Weights of a small mixture-of-experts language model, trained from scratch on English Wikipedia.
Size: width 192, vocabulary 8192, 64.4M parameters.
Experts: 64 experts in each of 10 layers, 160 SwiGLU neurons an expert, a softmax router.
Training: 461M tokens, 5085 steps.
Below are experts of layer 3 (counted from 0) of a mixture-of-experts language model. Rows are named router (the router's row for the expert), gate (a neuron's input weights, with its number), up (a neuron's input weights, with its number), down (a neuron's output weights, with its number) and show model dimensions 0-191. Each number is 200 + 20 x the weight over its row's rms, rounded and kept within 0 to 999.
Before each expert's rows: a language model's description of what the expert responds to; "raises" lists some tokens whose logits its average output raises strongly, later layers aside. This comes from a sample of Wikipedia text that the model never trained on.

# expert 25
It responds to: First pieces of proper names and foreign words, often capitals like P, D, Al, Four, Hon, in lists and tables.
raises: "anded ", "manager ", "publ", "respec"
router,178,181,180,223,216,180,183,217,220,180,223,217,176,217,182,175,217,223,221,221,189,222,219,219,180,225,180,216,181,219,221,222,179,182,181,236,188,215,220,219,221,222,177,220,222,176,208,216,182,218,178,224,217,217,218,183,178,186,178,183,222,182,220,219,180,180,185,177,215,187,220,221,206,216,179,179,219,221,219,215,214,219,216,183,222,181,216,222,176,219,183,218,185,185,181,192,215,216,220,221,224,222,221,181,224,211,216,176,220,217,224,224,222,220,221,222,181,176,178,178,175,181,177,179,176,213,178,220,219,217,180,179,223,218,226,179,183,220,174,174,179,179,182,178,221,178,184,179,180,223,222,228,215,221,224,216,179,226,180,180,222,188,219,208,221,183,213,218,223,220,222,220,180,222,178,182,223,177,219,219,229,180,222,178,198,209,175,218,178,177,182,179
gate1,214,188,203,227,208,192,164,241,199,205,191,198,216,180,194,226,226,203,200,231,163,210,209,197,198,207,205,186,206,206,187,174,172,220,150,173,209,188,198,154,211,196,171,235,177,198,227,198,208,192,206,179,188,195,198,236,199,181,169,156,164,213,227,176,201,184,214,220,230,200,189,217,205,229,195,185,220,209,218,185,173,180,178,184,205,222,191,194,210,197,202,159,194,218,182,221,202,218,223,224,222,212,191,173,216,207,224,258,183,185,212,226,203,221,197,243,189,177,201,192,205,206,206,175,191,179,211,223,262,184,219,220,182,205,177,213,175,170,201,204,184,201,201,198,190,196,192,177,175,208,238,193,196,160,179,189,210,228,194,186,217,215,220,182,166,215,238,179,195,207,177,176,205,189,199,220,192,212,187,239,191,217,184,188,177,207,238,205,195,195,205,213
up1,191,190,203,190,179,189,191,189,195,215,192,189,201,202,184,188,173,178,152,194,189,208,214,192,188,251,191,226,184,184,214,204,207,203,216,164,186,199,188,165,236,179,172,225,214,197,220,189,171,231,171,207,209,194,218,201,155,209,196,202,202,193,200,185,208,191,200,189,211,230,181,187,194,179,183,210,204,175,196,229,189,204,204,181,183,205,179,217,154,224,201,198,211,194,209,242,207,225,190,178,222,180,182,202,232,194,178,208,183,209,235,195,186,223,227,186,202,199,211,179,186,216,185,163,221,198,185,219,190,184,170,163,203,200,153,183,207,172,157,203,173,206,202,226,223,183,195,152,187,176,212,236,169,184,208,193,177,214,196,200,176,217,201,194,195,207,197,201,191,278,167,202,203,205,200,211,174,220,181,199,177,217,172,207,209,213,244,184,222,211,184,237
down1,164,190,220,221,188,193,195,181,198,222,243,228,194,209,230,203,174,190,202,189,222,202,185,178,211,159,162,220,177,205,221,216,218,217,167,223,180,172,194,181,183,191,228,235,167,214,210,214,227,232,213,213,196,187,176,192,176,206,181,218,212,228,213,181,176,205,183,223,206,181,167,216,184,185,172,214,184,202,188,167,220,186,218,202,184,180,228,210,195,194,200,242,227,252,208,192,198,186,166,180,168,167,185,213,220,220,218,200,208,220,213,177,242,193,198,194,192,224,227,199,198,183,169,208,172,199,182,209,180,234,190,203,196,177,227,191,188,164,178,192,220,219,194,198,219,190,227,198,236,200,214,218,191,199,193,226,181,169,192,207,176,211,196,200,208,169,192,212,178,194,189,198,228,207,222,190,195,201,255,207,190,225,220,222,195,225,177,198,247,189,192,203
gate2,200,181,177,217,179,207,207,239,191,208,132,174,249,195,193,170,206,213,208,170,193,206,210,215,214,201,182,201,250,176,177,184,205,220,178,226,236,185,201,238,171,183,208,242,189,201,225,170,209,199,204,194,190,236,227,214,178,215,201,237,207,201,220,236,196,192,199,172,214,200,215,209,237,209,231,202,192,205,186,199,169,167,193,216,208,181,226,201,227,171,200,241,210,222,178,193,192,201,206,192,218,205,209,233,187,174,165,189,212,197,180,171,196,190,194,203,198,202,204,195,185,210,250,185,193,232,193,175,211,191,203,208,186,178,194,186,225,201,194,202,230,212,216,209,232,179,180,219,223,187,195,197,200,227,224,216,179,175,175,208,196,204,222,224,215,191,190,190,205,189,242,212,162,219,194,165,209,162,209,188,168,223,175,193,203,178,213,199,204,203,206,210
up2,194,229,188,188,193,205,242,152,194,201,216,187,215,192,219,191,228,225,224,187,184,213,210,179,227,220,230,199,194,188,188,201,205,200,186,167,170,216,238,205,198,191,216,220,224,154,188,192,199,165,171,196,219,194,198,193,233,210,224,173,181,208,191,216,218,226,194,189,208,214,171,197,209,220,210,212,186,198,200,206,172,196,209,205,204,198,177,179,171,189,174,147,208,156,184,239,228,201,199,187,226,169,180,197,227,231,202,212,170,198,213,221,191,151,213,201,209,191,174,216,215,184,226,203,219,205,234,225,257,173,169,202,190,221,209,219,177,194,221,212,210,221,201,193,209,204,203,153,209,230,211,215,201,190,232,169,222,192,178,166,203,170,232,163,182,198,196,193,208,208,187,195,200,200,205,240,194,211,194,217,208,196,226,202,181,185,181,223,202,188,184,212
down2,233,243,234,196,195,199,223,198,201,200,246,205,208,226,209,226,198,180,190,219,211,230,200,214,195,194,209,222,248,192,218,233,188,193,186,179,192,212,203,202,206,165,165,217,211,173,238,234,170,181,207,205,198,227,198,222,184,223,192,189,195,177,245,160,183,170,207,179,206,186,217,190,204,208,203,178,206,205,233,188,196,194,188,182,229,224,194,180,202,200,202,167,182,212,239,193,227,199,214,197,187,225,195,188,218,192,207,201,180,196,192,192,228,192,224,218,205,186,212,217,190,216,211,189,168,184,174,176,230,207,182,211,173,194,229,190,200,208,232,187,206,200,216,207,212,176,193,232,232,196,218,186,209,210,226,216,186,232,183,191,181,185,239,211,182,204,250,229,199,202,199,179,155,237,213,216,199,181,183,230,202,213,180,174,226,233,205,204,183,183,256,209